Weights of a small mixture-of-experts language model, trained from scratch on English Wikipedia.
Size: 14 layers, width 448, vocabulary 34374.
Training: a variant of SOAP for the experts, 512M tokens, 7815 steps.
Below are experts of layer 5 (counted from 0) of a mixture-of-experts language model. Rows are named router (the router's row for the expert), gate (a neuron's input weights, with its number), up (a neuron's input weights, with its number) and show model dimensions 0-31. Each number is 500 + 25 x the weight over its row's rms, rounded and kept within 0 to 999. Numbers have three digits each.
After each expert's rows: "mostly gets" lists some tokens that are sent to it at least half of the time. This comes from a sample of Wikipedia text that the model never trained on.

# expert 19
router:494459522529502486518504500476477548506526522525514523509519522465504439525483516482497553510477
gate0:499459549498495470489522501491516493512502506470516529502513485507496493513466536544492451491499
up0:530507529528533475538505516482542539504504500488506531501484525507491512500487504497517493531505
gate1:473489519477492482532501532480498458524514484517473459510517531489457523478511477524460506536485
up1:479485487498540504523518517485538486489459526526538513491519494486509464574495512519529478475482
gate2:537531513496498511513544494507485528479475476526501468503469439529527493489490492512524483523489
up2:494497521508505497553541501475450508507493487502466516508503472529480517447469528436542453530503
gate3:531477483507501442547489523490541492541505517510534493497505541503485501475524489505524501530536
up3:481483483486509466551466583518502524522494462527527503493489529469470496510508533503510466513522
gate4:511458534471482564492516517467492530513469537523525484444508504497502491472505482528485528477494
up4:524465479491498500482499538516446481468515503526495481536501449543489527491477500489453523500501
gate5:540493523500500481472503522489478493482545499515496486491493494509504455479537481508510493498489
up5:453510489497508514499512460465481515510486482478514518530505493501528500537465510529524490484514
gate6:510531517551466471498494499537486491508506465504480501487512497492508455475496514532535491482483
up6:500539530510475490475484511531489479504504433517480477488526507514527517497512517534514517463462
gate7:530546473501526496487526503488494460535481501514454484506500473493523495454510501504474513525475
up7:491524513484480547472520490450550527501469519533514505523494502509519480483524553471487489517461
gate8:513501523549519526488489496539481474451510496529515535474509521456542484461478501491439510474537
up8:489492477468520519495465511556502451503489491475486510558509528553497515530516514499464474526460
gate9:536536489479509481493478488461499486511477501493484472491477515483527473522514510522506504510497
up9:520537480502509510451482522519530459534505485489504497484464493473487485523511535485507462509501
mostly gets: "′", " –;", "°", " %", " —;", "%"

# expert 22
router:467558513471487537529474504508552494510489507500496500505494503497525504433523487505547484515454
gate0:525480507492571506460446508551517513530496515529450492474461520472474524491492522502502489462484
up0:520537509546499474469511528533490567463493473448551509511491471533488481514472474526498522497513
gate1:557537499500495529525559464522504491457538536473491484493535518538516438544532515517493493421526
up1:474509519513511513481544500516454502485504466510546441488526483506563514539509484495462462469510
gate2:497453533488458461505515468507467504555517491453523495532519482494487472512550507532464457468514
up2:485501512539519467431505492515472499546464487500452464485480524502525502522528490489455515509518
gate3:527487526542452484490475513531507477465471516485487502513527485499505472466483510491478481509485
up3:516494477491507483454506480515509480511527483502482517544548460469484572527525491530520528514495
gate4:507524513474508485469448517534507487517494511569542510518539533543520477468520499487481501460471
up4:480497515474528494532533500490509518505473512494476480555461478474527506481474481505524470563496
gate5:490490490482503502518471469525521495490531496490563503504523477504496531518496452535516505489422
up5:500500529520504496515514527498511518524517518522445479500473516475481480499522524485491498516576
gate6:489508538537524520516552500499529481531517559504464467509506496527506433508466529509492516506490
up6:488526482511517521521542531475555502499492549538448485552523496516498495528530496518507485537502
gate7:516501510437492459479487537499494460489491539492521490479489509428507518497516488496520474506438
up7:496486533488483499502501483478493510505505533484518506492508499483542474516501462461497529500497
gate8:500515544551473508528455502520467534498460553493515450497460534509439500505457477512519503530493
up8:503497500528473536506482480509499538517490498517471489479460515505456521495496466525519482492482
gate9:508517493524513500520508487510470465503504529537463514491519511552551515506492507532512515431513
up9:464505486515523516478543479514462502487474500521490523542516505527520531514518487513494488465498
mostly gets: " music", " area", " water", " development", " system", " song"

# expert 31
router:478543512472502497514524440491477515477488508510508534495533462472493510547434494503485495463481
gate0:529479525555487469495547535490487514484480467499488515475520496519521515529528492503514463507508
up0:513473519578494519536542533502476506499482504503498490504493488510495516524530476473513491516480
gate1:503492469472499539484483483485500518475519536506505507500495478514510553498498521494522513509479
up1:502514505494498524536528560515545487513483497516496484492520515471478460478491492535476459469502
gate2:549536492531491468497488489501528504518476489521507475557518484487478490477499499469441536498519
up2:500477510476516481443512508507500503481513527493518533481519504466508531476504442497507500509505
gate3:498497486511497528446460490512515465587475497504512509476487484481508494521484486530535515514511
up3:492466472499467461486475504485511515494470496490492505532482496489536516485440488506482534513447
gate4:499484471517485531499492525479498508464466504506552504417515481497456480532488486519481532523515
up4:505476473532471541494496519475489502460475527506547489434493485501478486536472479519496505512515
gate5:507511512507492440457504487511497488543456488481492511503532515488520461536525495470455468540487
up5:514494483474525499539489501505506499451531505488510462460503516500489523481484514513480509479480
gate6:476512480484454487502531532473508527491493500497523488506527503523499493558490499454497502500515
up6:495519519511499515492483511456494467503469509495475505533502494496455462496475515499486534506507
gate7:477467491516520502464555463535524490459535522494449509466474512462462559532477508508471479528494
up7:493519528504516502576442470493460513456473463521556510533536517511499471487471482473489547500543
gate8:540540518526522504513500503517496502530523460493514484489470495512506476534495520541511539468448
up8:572550496506514513479506498521520462524507483513522510522459497491482475536523528510528521469491
gate9:508511495508471475519494508464467505555544502539512509501545518457481505481520514518568495523491
up9:524502496499512446522474480470465481550501457519520545483525531502481516520478489481536503505451
mostly gets: " \"", " O", " '", " p", ":\n\n", "===="

# expert 0
router:509456522499496513449483484501500504496490464483485521474496517517488492504482475473485503495498
gate0:524472496519515502526534521473537530466514503496506473517498497533444521482530505519456503491489
up0:510466489502482487520539531505539509491437470509479500553516516520488476548491499450439493520455
gate1:501455497468458469500478508519491498474508491499465501472503482467509499507500514488465462472492
up1:524514518508496524477472488519490482504478539495500505515487477508472516488533483461535491513490
gate2:496514525504525517533527512471492524466537428461516518497529525466505473509493489548501510453488
up2:491491498501488513515533500511486530488491517516509460527505518503529519519491472485467501511470
gate3:459519473517526528495503489527501509496512544504497546501502500491511435522547525531528521472476
up3:502484507517501505483472508447478531513465470484537447519507478515488507496484494468501477493541
gate4:519551545475514456509515473478515470511518475494559506486520493495478491490489446482516525512513
up4:504526523477524513516517474497501462536501461488531523503522464518460475514482444490502450510486
gate5:510492509536481510502490539501503539505508516528518467517522457493527503536494509448482529502527
up5:527537483487515491531519521514506459503507445486528491525505495475446490521488501520530493546488
gate6:458487512520515554504459540478481454476479509487488492539473435539486512493543509496504504474506
up6:541531520486482494513484499530477503508468479532504513456510501519515461494462488516488525535484
gate7:520490495527462508495501466488533474506479485512455502497499487509476511508515471518531484457506
up7:462439520536500481476492516481507519491486493536524463539504514503498530542476509534507488494523
gate8:486509525461517524474501529538523504476481521497473455481491457524443510467446467501474504516488
up8:499510498532497502540511472462523497495538503493532571483502494458543496505552514494549512487555
gate9:500513515504480499497527517458505521508498521433498537504509483471469524492478542506481521501499
up9:491535503503484485520509511513510496491517509504521531517478491535462494479489528494525463514471
mostly gets: " American", " University", " United", " USA", " York", " South"

# expert 24
router:542551499476500497482518534482491483495529519505491525467511559491518477486503482499473497473488
gate0:522511523514486527510473454514514494467517562468515503514496505511473454489489474474484485488475
up0:529494525493542468480520531526507509528475449497491502472494483505524511519494521544503522516530
gate1:476516458488559529507539500528543498497496525479530492525466461480511509520520504497495474508500
up1:487535507475526517477537469545545511488478481489515464548476499507473485515526507492528515528513
gate2:534529518518503511484507512550481504494494499464544514480504464515461482506537488472528439488483
up2:533527503497500517503486522548495485470509495477561499485483458523485489504525494501538438467501
gate3:528522503461512502489534527507517500483497482450491443512497507516481491512502528540492478475525
up3:537500479486506545480489518516463534523473532488492545505508520519523499478477497462522481506470
gate4:513491483531534490507536507507465487483481476493486483468505477471504495497544501515463537514476
up4:503487485544531466483507500501443490487479523535422484480519486454513471528534475468515496488488
gate5:487553482498459548533516514499488486486477454513465488482517479484528480465485540485522472524528
up5:503449433522509487455521520522505544460488458472471462541524510478469458503503536555468494501523
gate6:489533494504529523510481495515528480498496494464520539467515470488469531532502496524529488503507
up6:504494461530518482488509549483490504511515454461520561490506494524490447521497471544519474503454
gate7:494485507544479528525556519500504502481492567444503490491489489483472478525479535521476474532488
up7:483548467491505475459469483492497510482539445451521477475480472517483474502493522521530538517495
gate8:541499533468483491528440481511475505505456519522514506525503490483479486488498535499526554475538
up8:528513513460512503550490479478475529534517492527470490465545516469524518545529536463498520467513
gate9:513532480562512514500512496460528507478493524483501503456490498531509488489489457493468468465519
up9:510508484529488471551492478478507507510496483527487538510534468485484469487515488483525524505512
mostly gets: " was", " were", " has", " is", " are", " been"

# expert 17
router:462464524474467548553513509473489486485511469480453520465461509529501527470489533523524456507532
gate0:508504505500495527512463489496527477457489512536478520499507474491507517490511551528493530483491
up0:526466492511496459483490518497515525516541506507511473483499509492526511473524495456519507486488
gate1:531475548479501498506489528503495504515528464515407541568496484487504436507509516553512481507489
up1:535516539474473544498482509522479469510538465525420548549484486491515479501545520554511471482476
gate2:488494501426508504459469543477508478483451501506485526501495458508496468532474503481503463513492
up2:480514468487469466492471508505525468486450502485516501501512524508517534488500526504511506478491
gate3:463502510495465485532511528530497514470491471515513458540502512499459482510500452536492470522519
up3:518488460474514504513478507530501571477465419512490502544525495512502528510505509519441454548510
gate4:467516492548505492487509530546482506461470488542469489454474497510482505522492506471481490513489
up4:521493507495497484500474479468512501515549522508536533548513490502519517500512509526531524546506
gate5:547521533501517456475497519522504495469449493538540448488497531493476495462486503493472502538530
up5:471520471510504524532506496521466487489559438503451533501525478441513456520474504518502472506510
gate6:521522488478556475508532501516537470515581473476496495441484489532525513536474490486484487489560
up6:491483459510489548526477517521536490562482472454471501481522483486479480542520497518509520487497
gate7:478510522484524522524461480514521506478502482469521517543477478495528469472506470468507504523488
up7:466535491503463478459503490499468455492461488537497497476476540497505530470539511534501456488506
gate8:438482491467489529529469463498538493533509507468482473485509465468506506461543441535498450477494
up8:502518494502543551536537521494510501506496550506475488524510474471522459568496497487514503500461
gate9:529539528486483533537507519473488457491531488503518493527445497487497532480482521499527464459470
up9:540498458474495512545535496497508509494494482527492497503460508505480523481536566489526490439529
mostly gets: "uk", "aj", "ah", "ang", " Kh", "az"

# expert 11
router:529501553539465470505523507489542504484509469500572511539535514521518521428494536479514508503493
gate0:507504523502531531508528458493496529503504527468513491529461500494455497505489520506478456536535
up0:511558485508468487508478512527460484502517473489487508509560454538534486512547515506468521470487
gate1:492521497539500483544495494504504460520518517522516478475493520472529553505481440458523539488501
up1:515484495468490528475523514504488503490463504486513502532492467521482455500523515490485452520491
gate2:514472518458519507521456535528532490469510519495453534482463479486503546499486471497525510548508
up2:453501534445491519536487525468499547505491445536524481508518528546474537511505490526501530539507
gate3:505490500489501495482476479449512494511486509491516483455509490506477489504484506464469505465527
up3:489510494493506489518471484472502480514504508513492491439516486509467477485448509475481476484495
gate4:461502484545452532472450524481509496507496512460519476456520511498465492477460558495511486532505
up4:424494511524464515461489526473534484531526512479519489478520514486486520478456497517506489537487
gate5:505475533499450531559482456501482443506497515508514486503523525484492515508481494510535504484527
up5:504474501519445506516484474510477453507480480524529456478491526511511496516472479500547528462528
gate6:496549463484507499471530523476527519490492492494474432466533460485457518518461496530498457473463
up6:526498474500520447497455530510498457474511492505471486484494512475473478512493473510504464472495
gate7:494460506447460528509486503523526534492504485528514504500495537507532511451543524483538521501473
up7:516457484494495504513516477529519528497488475517518503498477506530545518447535522466532519499501
gate8:488529506501534473518470476490473500543514487490505482495489534512470504483494523558521497530457
up8:557527481497505489517482479523521507517474516500505490490505513490491464496489465463538483536504
gate9:473525442528492476500492523507509460541492503487494487499494509509519544508495508483523504506501
up9:482537457512511489475491491508503487574474501494477490552478522538492541506452551502463533487538
mostly gets: "==", "|", " (", "===", "-", "/"

# expert 2
router:462520438497525530497512492520516536475496461512536542511466512485477465469497506453481495521493
gate0:507500512496525468499529502490509520508488501478494460537494493504519468451523526497483526499511
up0:490507485476477515485494505494482485482516505513523531454498506520486527533445491490506500527486
gate1:518497518527512541505545550489482450520493513483548520507524509532509515467465472538516476450533
up1:478505554501489459514459474554499563486477529553478517496514467468526453555518490473480505524483
gate2:491496486489524525507490505509535510548522460532526503504497488467521481485535518508520517499551
up2:522540527546508503471520511504442535502529481495457509513508543517478500506485476493506541439483
gate3:500505505534531440477526453501494500512530476521464509512479498505529481472540519494491485506489
up3:506476493474440527507481525510507473481481529500555505475511483489467488490451473532528503521527
gate4:491508524506473523498530517490490547522482495532508528509485527480488488513501509514515497502505
up4:546495502522503501481526523502493459526484506465485505501531510506528537510467471480479539497447
gate5:517505502477533481509495504550492498540475520416476554469538488455488520527475442523474510499483
up5:511501460467533500513523508476511508516505500470488537506506475496495476537496447506479480546496
gate6:494447527531488555498541510459478504470491538480504503473485518501544505534510517510503509504485
up6:505573485505484473460484490490502497512496510524512509514492500513428504475487503500490481511516
gate7:457499522503529519534505528479463510516441503490475478502461512506458504501485488500533514499525
up7:503498519482513472513438485535527471518535485516505523523486485478540483516512479488461547526478
gate8:508515516478524511470528496508474500523495504473508484492538540505503515497497481471525512536473
up8:496485500518495498574476540550554451488561506468494497506524481461524500545502502501494504478507
gate9:476534474513477489472502472510528514522525480473487475486468475487552530481531515515474565443541
up9:469534456499539511499511462494495515492532494479481505506452469444550530440483510499463531504486
mostly gets: ").", ".\n\n", "\".", ".\"", ".\"\n\n", ").\n\n"

# expert 18
router:454475472492518461489518487486447465469478511501491508496523462521463554502487538474504489532460
gate0:517517491478505530507492479465508466490526479524472475477521506491518523503492503493494488538465
up0:481497535516536533459525477529513525483483500519506522551441523497491458494520518480505491519471
gate1:536509491495528492502459496483468501484463497491489482538529463487539535501521503484540466513476
up1:491484510557521499511481530509519517427495496464518485499519510438490511485487478525457519506500
gate2:505498510464503500466522532448479485525503513479551534490508459508505534476480499491466501486460
up2:484477460482546481456506541458514478475523506508468495482473476500523493469524463559507491511506
gate3:520494503465517488498484501455474494471504484498483465468474476523512469498485517489480535531526
up3:468492508508476510491456491475520497468481478451489492446499481461546508464527527495499509468484
gate4:497496500509517499487537524512467511520506514487497486522442514496475521540518505494475500517473
up4:500474501535541499513512494497510507519502502448478458505474482500483518566554501495508497493487
gate5:515522515474474476463539480480487502540476512494492481471480511528489506483504520497483517474489
up5:498530578521531471525517492517476507480526526527544524550467485486480460517523455511488517524462
gate6:503511510502498504499529495535511532467509497559486537485466523480485537507510514493511521484529
up6:481507509465498487510501498483491480562472490473505478540513504533514475498480498505515480483492
gate7:473520486520507471475484502474492478516495491501478516498509478511521499516485463486508459516492
up7:488511489478523537486502493528484481480459538473531524526456518492472478507483486470527515509509
gate8:530489497506478514553492515491465506486520518540472500521497519479488517518499495505547490495530
up8:473501503497468514558524500478515475473483507507461516505484521481497503512570487505495484502497
gate9:506540479541512506478493508508529527546500484519464480468521496470504474529512501480461456477492
up9:514480482475541444582545507523465500469471567479509493528491493516511511503497484546517531532506
mostly gets: " and", " or", " &", " but", " non", "ot"

# expert 27
router:451507475536516493493489454496533508443545525521492535491521488487519515532466500543485517507481
gate0:579511488497552461494498511438518494482493515539451521465512483478528460518492529516499536524484
up0:470538485503498538530501470533500427491542537494509499525462530560501511489507500483516455466506
gate1:487497517511513533520491490518471511503489475478535508457537525486539497502517520503494453437457
up1:569514524500479495544479484523483450552497488506436474506497510511494536479498499492486484515496
gate2:515517547505557510484541496495514502479536498456498491523488496475477498492533513500535502518487
up2:481521478524478492500487478510530466475552511501511511517485498483520499483516484505488489503491
gate3:508480477486519572503510503489481497463498473511504497531486478511502506489503534528496518496522
up3:518488490471534501495499470509502542489491510517494470541544498542540511519490511520464497511517
gate4:463483501512462517518516454513498484517509494501509511485507468471496512535489484519485447522500
up4:468457495516478510564504515509500487503498472507525530482459473460557510485477501518508466491560
gate5:476509502478530460522497531516492471503493450477503470468474479517548499488504523499531498543472
up5:466475477487496527469463522473556527490499498515496478550499506499516498509519503515516515492531
gate6:469545470468525458506493467498496473492507532543528500504511489486519501509469503492521466472511
up6:490516473447532452489496472512502515537487533516558512511518529515496516508459530502550441507512
gate7:493482478514472428498498482529468518450464509545468518539522491500482524483453461517493498486473
up7:525466518525488483525503482506506480529523518498522509540502515485481531551507532514492437508539
gate8:547486510475521549552552473514473487509515488521549503490528492466527526471451553538532541506423
up8:516475499489476529525530474480461491515492491480514484488482493485538529499456518529549514513478
gate9:506509557525512494525475491507508491508512439515507487509482507462503554453464508512493479527493
up9:488470443510450479466514505539479523475495525493490486516530487526487520530547535500505497479511
mostly gets: " by", " against", " major", "ical", " of", "ative"

# expert 10
router:493532537462513465489494503485495474497466489490463470520513477519484482503488457517486474509504
gate0:505494444578513496484463494478486522486492494461546458525506515501460461511518513513488485489493
up0:524510519519499514490492503491460468483490489497495495491496523518517488507488471456509473511527
gate1:483488548530504508499460472459517524498455470496520495510511541463485488472471487465563478504486
up1:538505511516511492465523439465518500475455511476546485521489513503502515505543490491490488537548
gate2:465488495527467518510509495486476493490502546510499494481490495484512515477546465548518519499476
up2:507525518487546510522497524511523495534514496498462548492474500457539521507500504483527492487498
gate3:499522517503525484514470495508516451527526439527490486519535494504484445482510536540503479493517
up3:490486491484495461504481505531525476523513442514485513475552522528486463498456501521487491505513
gate4:557450537494531482499492540489494480481459503462465531453535487455485490508534477543445480482501
up4:503458543499493470451464493486527489541477507486485531526504518460502520541479512503464472497475
gate5:497482504504517458447508534497498478470489512507429446518466527484506473472517491500479496522473
up5:499508465497486528486504475491497521546502531475524522459522488478513489518502467485496496482537
gate6:455514481538540508537478509520525485447491489501535516524489503498492502538465464473506520474472
up6:508530482500468529494517527527518445527503482537493492450523486476475552519525487487481476493567
gate7:495506484480544516544487504497460501495450523487498504514458492505463508465500488530460560534505
up7:551586461533501486480532486483480487496506508476484500510563515467514541471508461505490490465512
gate8:493543496527506478515540528467514513516523440479531481459512487443474531486486501489493477502514
up8:481543515502493474529532478467521505534520443504547491498499500444495516483466446481486500512496
gate9:533518479524502509487446520499503514501523480478516495479516506525499501488466466488519505479468
up9:496466551491452529552527476469476502526524469511522520556463516457533494486480502489499512481543
mostly gets: "ville", " Center", " Street", " School", " Stadium", " Army"

# expert 12
router:509474482468495493489540452521553500508507500535490480501547510509481530492520544515509499532491
gate0:510511575482508498489484478505491509536469449507478501506447503492447504494531507497517510498460
up0:525514533509504490497525503519488523527491495522469532470469484512524486465473518512537496489519
gate1:500500484490467482509505495496491517438499460512529528516479515476511496468486504541516521488486
up1:506501518508494561497491494528525507532530514498469499504542516499472481496489480483514500489512
gate2:466475526506515505447505510481472529480488529511517460473522472499507504500490510500511507477528
up2:427486558505499498457458517466479518509461531496576465526521488500507451508483490488505495473483
gate3:493514550483510499510533507485510477498464504503516516502488465480451512501479502461507484491527
up3:479484529529516490461502535505466498509490492516460515497520482498458488512513531528524476475497
gate4:487463509495521487490473508526543505504494516525492548506514426510494486484505525523505479464513
up4:480465510467508460518526493498520501519478538493494542524517479538466467478502531494513477486524
gate5:484548580502488473529484481546520545504511474467508523487520496482514484495493487482518478501477
up5:503468426528507515500501482439461450484479559524480455480485500523540526572530518431493528513470
gate6:479526489458485501478481532506530518492504502494531476510520506507481531503537491455514512557509
up6:499477464543499497543469471468488477511526474496543505497476472508523524470461488451523516522528
gate7:529525513520553514477484532478519481490508459512555538495514497478475506479489491501501464527484
up7:515490464516504517503494494518514489494507444462538517493505468494467523485514529508505444519506
gate8:527511489514478501511469495500509521509511440458457505514576502515556545496541507501512508477495
up8:475496505492494510499503462513513452487500495555513491468463516491488518507484504471540528533495
gate9:509522509495502512506475507492480486537469551489452524506475523468494491522516493498497486495462
up9:490523483495500492512426489481487516517510493511458547476461499508485504495498478455508526519520
mostly gets: " used", " made", " during", " became", " known", " from"

# expert 26
router:492477489506499507505448526507458501473438514497525490465460479478537481505545493511446522484549
gate0:529473462519516506469457467500504477494508482514499487498476487448521523479497499448531533463543
up0:510513509500458530546527498507471512531532502506489504510500484538536476509513534578467470502456
gate1:525506526499489436477481501473504497458501489464493486490469491505496517500489473479434450515524
up1:487489504485455534535507537515488539515491498500484541500486515501520508522486507558533599523551
gate2:490493505507553513505477494489517512500495503498490546527510517534524514452471517487520508528492
up2:501504463555496488527485464493462563517530480468468515477492502557465514479515489460533450468518
gate3:501497500534499500525481483483506542509494481496495487556464489496503514550503478470515495460463
up3:470458485524525490542499464476508512477473493495533506505488473510498483550517474471502481487509
gate4:469515474477529465490501469514493480490449532541521512519491494498486494501485449476473464477506
up4:498536464481536472498526521489482514493461515511504467512481502536483470449491458494486492441474
gate5:525468482481539474513422489535459529521496502485505481489481511470506495458497485491480514502467
up5:510505479497463535493538497486550532478504523493502553504499495493509513566506505504500489533503
gate6:496511553482529495487507457451552536487562515501533487492505470475503501497524482512520464567527
up6:499479421496459515515507543546469496489450483527456506518460501530512491495480520452490550469469
gate7:521455484504516565572508499440498478522516497497529497518466532508499488461490510462530506480482
up7:484545478508513461500538481484520525476495512478485505515456499473454527538491473484510570524511
gate8:514478496554504485497490479472488516486453516455465483488546533544459480511530527511504500462440
up8:549493513459516527520490489511504496444501460489529472505550495511537504480471512490484499504519
gate9:536489490488500476493443540505491486501520522479555530475515517523524479521473516455527458479501
up9:393478465530468528502516507481473534475469461499456446481489498481511515522516493503469519479518
mostly gets: " The", "The", " It", " This", " He", " She"

# expert 21
router:508561515453488515524457506517492521460439494499459501482496503512503502456501512549522480489464
gate0:487499513505516460522494565469471460515489479518500496511551522533494485491469522538533475481492
up0:511550535514538503496504490507519483511493495483509505500493513480529487554455499500436494520483
gate1:478519484526511493450505508483503492483481496530533524507504509483494515541512565506481529467482
up1:509479501487526445501515530485510525526547505501513506544518519496487539547483541466480498477487
gate2:537478514498491476498506482501578484491493526495521461477474559460476489545521545500474486537512
up2:466500496493529498479477499531419511506478505531482517527541481525521477469452478512512488477487
gate3:552494526471490516485551494498457501511543542505494462517504501553487476483505448496501533466470
up3:484479499476491498480511521554485471510521509470515547493513495485552513473486507545528514570517
gate4:535453507522495454486543502483486512484450489521504486469497503494522495485496453484459537514501
up4:498438525544506436505530469518501492509491514496490474482505486488533480480514482486483517478469
gate5:491501480513535508496543530519491493448487533534497506460502500480524487443490466508497464491499
up5:563511490530492491501468489487507490548521483487524464497503526538481497507521467545514543492532
gate6:487497505487521477507498542490536510476512460497452514437483468503540517483511466484464469489526
up6:504511490447463489509488497522508507546519509493498522507532499504446532490498512523487509541464
gate7:500460482467489508506507484499538454507441449479513563518521447512492532465481524485495463507493
up7:494498547489476491526509502511532501488472487484512518509506479492519561522541482440499532480460
gate8:553488477523506490526461517491475505497509477517478495483482534491488532499501492503506512521459
up8:510510487539524483427463504489492533501469513486489455491515533444514552544481507494506518481494
gate9:472501561516476473516487487477490465469531522540485494504492496470528473527499495494506495503518
up9:494518524504499498492515497490519506489530493476476496534530503464490507501531483489523513518465
mostly gets: " player", " they", " music", " film", " water", " father"

# expert 23
router:515468451515505483527449483508502486536489510532522501542493476531470527531496478512532501521496
gate0:441512538519494490511475505469474553519506508494518515507507525457534490506492526517479506481497
up0:487540514476506545504512480421509532471505532492534507575507475520518533531486531485518506478486
gate1:503493458465499487484505492472489537539515494513490470486535453534484506496494516495488463476513
up1:494506480528493481508527488516515515453509492530502510507517508457523503447498520480512486489489
gate2:481517468477507460519499487517509509492453552507522508487483477502528489508493486482509473515539
up2:514437467506498499524519521487553503555528472467518490527510482488502506485560541523536497464503
gate3:459514518531503526496490538464513505519516487468494488487466509469466487447463491498519484498506
up3:524569514466485493545511506479498509508485518502505476479519531525527560513548539503437514476460
gate4:501476470495494471491503489521493490472494511482484469532488471488519473549493499472451511494501
up4:524540510515529506498492492464492495520525476497544510465486528511503499444457483514524495536490
gate5:506521470543509505494475466495489507533498511468483490490523539513527518461505537480519485476519
up5:451469475502485483519540466523464492488507518513499498464491501485509475502481508489546531483429
gate6:477500507494491555494576453489523520481465465576541526471490484466508498494468539499466500470518
up6:532531527485467517520517491514517478476543463539556516496512507499490503536523503522500512473447
gate7:492520538456496505507493471474521447531513516510473515505519521515496510478477498475514516489467
up7:487533507518505521530531495525479499520509524521543513503488456535513496528531482496519495476488
gate8:502504539514537473540493466532446481497478488492474504548505487464521504474520489532521508526488
up8:493531470518516507517526519451497515498503491475521532527507490511491494474579452480578571493507
gate9:508500533494496459535467514475492488479474546477529510548477524505491487479519484536480532515457
up9:485532470537521534457510448493537534538527448535476493454526458520517497520495520489521476500514
mostly gets: " &", "See", " During", "Career", " addition", " development"

# expert 3
router:518466462529480475511539509539512547543543467531512496496493490510494496500493510488498486466487
gate0:543451523482542506524530485522517486513470506474470495437493506487512518499510509509504439494466
up0:540462478496486499507521486513506563521509496516543526515491481484513502483510511538499499511504
gate1:488531482503485525489475481531522511484523512509484476491500563509498482539557519508584500540518
up1:508523468513510513520509467511487526493512522478503463468488544515487467542530477522568475499538
gate2:485460523485486520515484502470488493499495506532500534522492507469508517492473463461564508499510
up2:479479459491509463474501490461500498479497494516523490510530491499510482491530551496489478521538
gate3:499517512482490471494503485518509507500462526522504537459511546518478503485487491461499436550516
up3:472519515495483492484504476512511507497503493527493555456472572505504494506502505498484472556521
gate4:485509502517475462496465526477475491420499494528525482506490493496505502497468526490495538517495
up4:537451487530464498516507551484511507474504469517464518462501517483486542504535487506536525512485
gate5:565522494536533496467515508499565472463520475457502512506517504479460503461488499541515490527494
up5:458504502471465493500525514510533549515486535517496462471524469511491502491486516465518484488513
gate6:540500473482521469523496496503490496517485502500473479517533516477513504495484498535499494534499
up6:462501522496495514477502495519546500515510469507509509485500512484517481507509483488510504467522
gate7:508463488507516473487502532532479531464508533518502499502541528536519492474488517484458511505492
up7:507524467486501487489482491496503473534560477473493490504488479499549502495551497503518458514509
gate8:472510519462482500469499500453502491475457501526491518461530526428513522498526511470504487502496
up8:532512490511487515479526481510495478538547535473483509538478478548495494529449475529502528546516
gate9:529528462509509513488524467538507510548469481487519475511516495479503522476523529437486507492503
up9:494487526501496538463508498470495514493459482550481521483463520508492529537479501495527477497481
mostly gets: "\n", ")\n", ".\n", " |\n", ";\n", "°N"